Weights of a small mixture-of-experts language model, trained from scratch on English Wikipedia: width 256, 26.6M parameters.
Below are experts of layer 6 (counted from 0) of a mixture-of-experts language model. Rows are named router (the router's row for the expert), gate (a neuron's input weights, with its number), up (a neuron's input weights, with its number) and show model dimensions 64-127. Each number is 128 + 32 x the weight over its row's rms, rounded and kept within 0 to 255.
Before each expert's rows: "mostly gets" lists some tokens that are sent to it at least half of the time. This comes from a sample of Wikipedia text that the model never trained on.

# expert 3
mostly gets: " and", " his", " which", " have", " its", " be"
router [103 140 147 152 155 115 125 117 133 109 105 157 143 122 123 167 215 223 151  93 139  93 162 194  98 116 156 140 182 138 148 161 135  51 105 121 158 126 215 142 140 142 160 106 138 129 134 101 175 121 129  81  83  93 151 157  85  94 112 167 173 114  86 183]
gate0 [162 136 118 170 120 120 104 165 120 147 135 129 158 160 163 131 115 142 161 152 159 145 127 147 113  84  84 148 146 157 165 159  98 104 163 176 141 135 127 130 149 128 112 110 134 153 181 105 170 156 124 172 148 104  84 114 134  91  97 195 148 119 159 149]
up0 [167 180 143  96 149 132 135 121  65 131 144 112 109 142  83 100 117  91 143 123 116 132 129  87 120 182 176 131 128 124  90 124 167 134  83  42 124 136 143 168 137 142 161 137 145 121  61  85  48 111 174 115 160 134 150 139 136 117 128  70 106 104 108  66]
gate1 [134 158  78 120 121 197 119 133 128 146 138 138 155 130  69 125 190 138  96 107 118 135 132 133 119 168 145  65  97 169 102 116 130 161 115 159 119  92 123 179 133 157  97 123 106 119  90 162 156 131 112 109 159 190 123 141 112 125 141 110 119 156 163 153]
up1 [135 120 130 131 132 149 134 182 194 149 106 125 167 134 114 150 153 120 115  90 111  81 198 109 147 126  90 158 144 131 130 171  97 147 119 117 191 145 139 161 136 140 115 185 110 159 143 131 134 112 109  79  99  78 102  91  94 143 126 137 161 120 148 131]
gate2 [128 144  92 167 140 159 128 132  61 117  85 170 117 153  95 135 163 138 124 163 128 107 227 177 116 133 127 123 136 151 121 145 163 125 141 148 192 117 128 151  42 103  70 180  84 133 116  96 156 113 160 106 147 157 143 134  69 111 108 146 100 182 110 106]
up2 [171 136 122 194  88 187 177 204 129 141  94 102 107 132 131  86 115 118  90 153 110  88  70 197  93 133 120 169 118  97 110 107 133 112  84 179 116 136 125  96  85  76 113 165 100 100  93 159 173 174  67 201 175 131 142 108  68 189 109  83  75  96 105 153]
gate3 [205 115 121 157 127 122  88  95 118 111 169 159 134 153 135 136 129 122  88 150 131  90 157 148 160 132 157 141 133 121 103 186 153 121 128 158 146  93  92 113 120 125 117  71 153  89 164 137 110  55 151 127 146 122 124 160  98 136 168  88 116 140 133 162]
up3 [ 81 148 116 135 217 137  85 100  80 108 127 103 135  94 155  67 158 105 144  76  69 148 117 130 131 142 143 166 147 149 162  77 104 166 132 129 126  95 126 104  96 146 148 154  90 123 107 170 144 124 126 126 144 124 183  86 150 129 135  84 160 150 111  97]
gate4 [ 84 126 143 147  91 161  67  89 137 134 138 139 135 108 108 128 178 120 178  99 210 123  98 140 136  89 137  99 149 118 121 129 123  89 136 160 162  96 100 114 119  98  97 102 174  82 154 112 112 117 123 150 119  91 131 133 106 156 104 124 132 124  87 128]
up4 [112 128 193 187 129 180 119 146 140 133 173 100 127 126  76  85 119 161 107 162 205 112  96 143 160 107 152 106 145 160 104 135 112  91 120  87 120  90  86 145 142 137 190 129 254  97 159 136 129  92 118 106  85 126 123 122 128  96 184 151 152  96  71  93]
gate5 [ 90 141 138 169 158 132 116 119  67 183 212 168 137 167 145  75  91 157 197 125 134 171 140 206 123  89 143 159 126 160 108 154 131 128 129 119 140 133  80 173 151 147 149 143 168  91 135 142  90 143 154  55 144 160 136  97 140  95 190 110 121  92  91 106]
up5 [147 145 109 125 125 130 138 126 174 125 115 133  95 135 168 132  65 155 172 110 123 151 162 169 164  80 132 114 135 135 154 175 103 159 138 142 174 122  98 176 152 137 161 122 111 162 129  78 125 110 195 167  86 113 135 124 151 117 162 107 147  55  88 121]

# expert 0
mostly gets: "°", " ·", " 0", " r", "′", "″"
router [161  83 155 121  92 166 135 127 142 136 141 117 105 106  82 136 124 141 104 145 161 112 140  90  88 149 170 144  87 108 141 127 169 175 132 156 159 114 118  93  68 159 134 136  91 133  28 150 132 164  87 163 194 144 110 201 163 109 131 117 123 100 134 108]
gate0 [122 169 136 112 118 128 167 154  96 126 129 139 137 110 110 136 174 194 179 113  71 154 119 114 134 146 101 124  87 152  56 149 166 140 137 102  81 166 107 108 169  85 140 147 127 148 127 124 112  84 173 135 147  96 124 241 107 171 130 193 148 100  64 105]
up0 [135 156  78 102  78 125 112 136 157 181 143 154 109  81 148  79 107 146 143 144 125 121 150 152 137  97 132 175 144 122 147  58  96 199 123 130 151 146 136 171 163 110 182 104  87 136 105  90 117 140  68 112 171 152 133  53 152 142 167 118  82 142 137 202]
gate1 [111  98  72 123 167  88 148 156  95 124 145 179 138 161 142 160  92 154 148 148  78 171 117 149  85 110 108 147  99  68 107 163 134 154 118 128 144 152 121 111 162 128  77 131 116 164 117 145  98 130 114 133 167 134  82 163 103 143 195 109  90 155 141 128]
up1 [107 130 123  85 173 163  75 130 151 140 134 142 103 117 139 108 172 173 158 149 164 116 140 108 106 174 126 130 149 159 134 131 126 104  98 122 111  91 121 132 135 121 121 123 120 143 147 114 156 117 130  76 101 139 154  94 170 161  82 129 151 161 120 139]
gate2 [159 164 173  73 105 149  64 101 149 188 106 149  95 161 116 110 101  86 107 112 103 127 193 124 124  97 114 105 124 128 112 181  79 133 183  72 159  84 114 172 126 161 138 124 142 100 104 146 130  82  72 150 141 140 156 118 161 160 200 150 114 107 126 105]
up2 [135 135 178 152 134 156 164 128 116 119 141 191 120 162 116 150 177 113 119  97 104 141 140  87 118 149 114 113 156 112 125 170 200 106 104  89 128 109 176 127 163 179 137  69 136 117 117 143 130 152 135 112  91  91 129 126  97 174 130 228 106 138  95 155]
gate3 [158 128 129 125 135 115 118 110  98  99 151  51 145 130 123 177 109 159 129 111 111  70 133 143 127 213 149 128  99 126 120 172 121 195 101 159 112 112 154 161 107 132 126 168 122  93  96 130 147 113 175 135 126 128 138 159 114  64 125 163 164 101 162  93]
up3 [141  65 131 170  66 137 117 102  77 142 123 132 120 138 138 136 124 121  92 149 174 135 147 139 188 142 121  92  57 147 168 124 118 182 131 134 162 108 152 111 131 130 114 123 132 151  90 157 162 144 163  50 120 124 145  93 128  96 141 128 118 176  92 131]
gate4 [124  81 142 193  93 149 152 151 120 128 109  57 167  92 102 111 131 198 110  87 167 111  80 123  70 113 140 120 122 136 131 134  96 177 151 188 161 194  96 181  45 117 152 126  88 113 139 151  99 153 142 142 103 143 141 172 123 162 171  96  86 143  42 120]
up4 [159  92 100 122  40  87 171 124 126 146 151 202 144 132 136 110  79  83 107 145 116  91 178 134 104 109  89 132 169 105  99 170  75 149 167 171 103 109 135 147  77 120 155 108 143 153 111 101 121 129  96 117 163  76 130 109 160 118  89 116  90  79 103 131]
gate5 [119 180 118  87 130 156  69  79 186  94 129  92 143 181 151 129 173 113 106 175 144 167 120 110  80 100 129  77 147 190 133 130 179  68  98 100  96 136 132 146 139  98 117 147 154 118 147  86 160 178 126 128 128 153 132 129 194  89 151 121 119 127 116 189]
up5 [120 175 116  74 115 101 152 115 110  59 171 143 154 142 107 136 107  70 208 154  64  41 123 121 163  90 167 156 108 140 150  79 101 131 126  94 159 133 158  49 141 114  80  85 103 116 108 145  39 135 155 166 107  72 139 166 123 134 155 112 111  66 132 141]

# expert 1
mostly gets: "\n", " \"", "==", "===", ").", " =="
router [189 115 113 119 165 100 127 110 108  77 105  72 103 171 127 102  89 116 131 166 123 120  93 133 149 148 107 186 136 138 144 157  90 122 116  60  87 103  61 164 158 116  78 120 149 137 155  98  92 125 158 108 115 119 142 115 164  79 147  75 133 129 190 128]
gate0 [146 120 153 148 104 102 125 146 142 174 151 120 108 135  81  79 175 168 127 138 151  58  64 107 125 119  99  67 153 120 127 112 155 121 103 118 161 213 120  45 143 106 100 124 161  79 141  98 110 122 126 180 135 121 143 121  58 129  78 141 134 102 151 166]
up0 [120 137 139  60  96  83 147  92  85 157 118 117  58 107 150 119 128  68 135 115  76 192 112 186 107 116 123 161 108  81 134 112 179 138 112 115 130  75  76 143 135 172 129 146 118  82 116 171 113 124 141 131 160 162 158 125  93 169 141 129 129 172 126  99]
gate1 [140 191 143 108 150 125  85 125 140 158 150 139 168 119  75 175 141 145  47 121 112 153 160 132 146 127  29 142 126  99  60 169  57 100 139  89 135 130 147  94 184  98 132 120 106 168 106  51 138 112 198  70 100 131 116  66 133 153 103 183 150 119  61 117]
up1 [137 143 133  98 132 161  88  97 113 118  73 217 131 111  95  80 147 117 207 102  81  97 130 122 116 171 183 157 148 117 142  78 122 125 122  91 124 152 155 216  81 123 126 158 146  71 110  91 124 142 164 181 139 162 143 154 107 136 110  92  66 119 131 145]
gate2 [124 101 134 193 130 137 147 171  91 205 107 102 182 147  65 116 122 180 202  90 110 125 129 130  88  99 131 172  99 194 148 183 124  89 109 115  70 136 168 121  73  82 111  87 139  96 142 150 138 119 166 123 155 163 147 131 121 134 127 130 107 120  85 155]
up2 [137 107 134 190  89 116 118 171 110 178 143 125 178 143  98  72 149 116 122  91 182 101 106 150  78  94 126 203 164 144 131 158 104 116 127 108  80 106 171 158  76 135 100 120 115 112  67 123 124 161 139 123 201 164 132 136 146 106 164 165  71  95 132 142]
gate3 [116 131 146 125 126 143 150  87  74  97 184 109 165 102 109 148 173 108 149 199 173  87 145  80 141 102 124 145  55 146 104 133 139 110  79  92 149  98 161 147 162 105  52 153 145 132 100 152 106 119 156 124  79 118 162 152 115 140 109 156 127 106 117  77]
up3 [ 85  55 138 156 135 122 138  77 172 140  95 135  95 120 150 164 153  93 100  86 172 164 118 140 120 151 125 110 127 104 132 128  94 122 131  98  81 136 145 120 134 106 179 104 120 136 167 124 115 122 147  95 159 120 107  89 116  71 228 107 147 142  84 147]
gate4 [100  54 130 120 117 124 155 102 111  84 164 130  88 100  73 141 147 133 142 109 132  73  87 149  92 144 147 161 130 169  84 130 134 123 122 163 138 163  97  72 117 111 123 175 109 124 124 136 142 151 137 165 101 133  84 132 128 192 166 164 115 161 120 121]
up4 [132 215 143 121 149 130 119 138 181 135 166 139 124 118 156 124  85 100 194 144  78  91  86 121  85  92 152 109 113 164  98 129 110 114 156 148 129 126 101 139 189 181  88 168 151 164 102 128  90 105 116 122  82 158 125  63 168 113 158 112 155 133  88 124]
gate5 [154  74 164 117 151 140 178 118 132 117 103 131 147 160 136 138 158 101 105 157 177 159 113 167 153 110 142 102 113 131 137 118 127  96 126 137 134 115  91  87 124 113  97  74 154 113 139  75  55 133 109  90 165 120 150 113 149 159 165  74 116 173  98  73]
up5 [156 138 174 100 111 147 115 168 121 124 109 107 110 150 172 128 124 123 172 166 206 147 136 168 197 106 133 156 131 122 149 124 115 147 143  92 158 122 135 131 106  76 151  62 140 116 126  95  82 101 136 107 131 148 101 193 170  81 158  84 151 155 125  52]

# expert 2
mostly gets: "en", "ic", "el", "os", "im", "il"
router [ 72 175 101 114 107 132 140 127 145 212 154 173 155 108 158  96  87  63 132 116 101 168 107 130 165 121  73  52 103 112 108  88 111 151 139 178 131 171 143 121 138 118 145 147 129 118 171 130 105 122 161 155 118 177 108  73 113 203 115 142  92 159  99  90]
gate0 [132 113  79  96 115 127 203  83  46  98 134 178  81 119 180 104 168 132  77 155 111 153 110 156 176 130 116 153 156 153 144 117 115 100 184 131 109  72  66  88 137 169 106  82 105 122  91 145 201 140 138 108 153 153 175 181 168 150  98 124 100 146  96 156]
up0 [ 65 159  94  75 113 102 141 139  86  76 134 114 146 163 132 143 111  53  66 118 156 178  55 174 150 108 105 122 104 162 154 112 104 102  73 102 172 138 104 141 101 157 131 149  89 102 147 188 176 118 186 149 136 148 118 107 110  96 138 145 111  93  96 130]
gate1 [120 141  97 110 125  77 150 120 112 130  74 152 186  87 161 152  83 116 117 146  93 183 130  71  69 137 152 153 176 219 135 110 141 145 174 104 161  84 138 120 143 138 122 118 129 105 148 138 138  74 145 132 180 135 197  95  64 137 127 154 118 158 121 101]
up1 [136 120  84 114 102 137 105 119  58  94 195 108  69 192  84 159 137 132 120  78 158 113 159 117  24 144 121  88 178 173  78 106  90 176 116  93 145 128 149 167 123 104  95 155 187 104  71  39 100 173 174 159 183 146 111 188 134 127 134  56 109 114 181 133]
gate2 [163 173 109 182 120 118 167 121 143 165 107  98 157 210  66 107 146 142 146  74 120  91 114 128 115  88 143 162 108 127  88 142  91 132 100  99  85 120 111  73 166 198 142 178 138  50 129 102 181 155 127 154 155 144 163 162 122 138 122 149 156 115 153 139]
up2 [128 115 181 104 113 126 104 130 139 142 160 162  78 130  99 159  81 159 137  77 131 104 101 107 107 120  91 141 182 115 145 111 121  87 145 144 144 169 173  91  98 104  92 139 109  89 108 128 165 102  99 141  88 139 192 159 122 103 140  79 162  93 130 198]
gate3 [ 75 145 136 138 113  84  60 188 129 135 163 122 143 118 133 137 120 140 114  74  86 190 134 133 121  87 169 130 106 136  90 155 117 183  92 136 140 175 117 162 125 134 142 159 124 145 141 156 126 211 201 110 133  93  73 129 119 134 165 123 145 123 127 122]
up3 [ 75  83 104 116 168 106 139 161 113 168 119 128 163 118  98 121 137 170 112 195  90 133 108 130 137 106  88 167 145 131 101 117 102  46 156 153 131 142 185 142 133 159 116  68  87 142 157 101 141  84  88 132  79 164  95 165 101 103  83 114 165 113 114 136]
gate4 [ 96 111 115 132 119  91 167 103 122  59  99 117 113 135 124  79 157 178  68 160 153 156 120  53 156 137  94 142 183 104 128  85 177 154 131 214  84 135 111 156  52 154 139 142 102 134 121 135 210 114 169 141 172  97 193  75 186 107 122 121 132 168 129 110]
up4 [ 80 148 150 174 153 171 146 100  83 160 155 103 119 122 183 158 180 150 146 124 140 110 111 119 148 180 134 111 131 115 102 157 117  98 111 110 109 156  89 103  80 112  81 145 141 106  99 104 122 109  98 165 169  96 118 102  84 101  82 125 128 143 140  76]
gate5 [161  97 111 116 186 133 137 105 111 151 162 145  67 152 107  75 121 147 146 130 113 174 138 165 145 177 138 110 162  92 122 113 140 140 147 134 140 119 115 166 125 149 108 201 184 158 133 152  86 124 140  86 129 121 140 131 138 152 142 170  96 107 127 123]
up5 [100  70 119 150 106 170 115 129 100 109 154 136 100 207 134 104 173 132 111 156  79 121 110 180 136  87  91 120 141 143 143 117 140  88 101 152 199 122 110 116 143 114 124 107 166 111 108  87 135  94 178 107 209 151  99 100 156 137  85 132 151 112 131 113]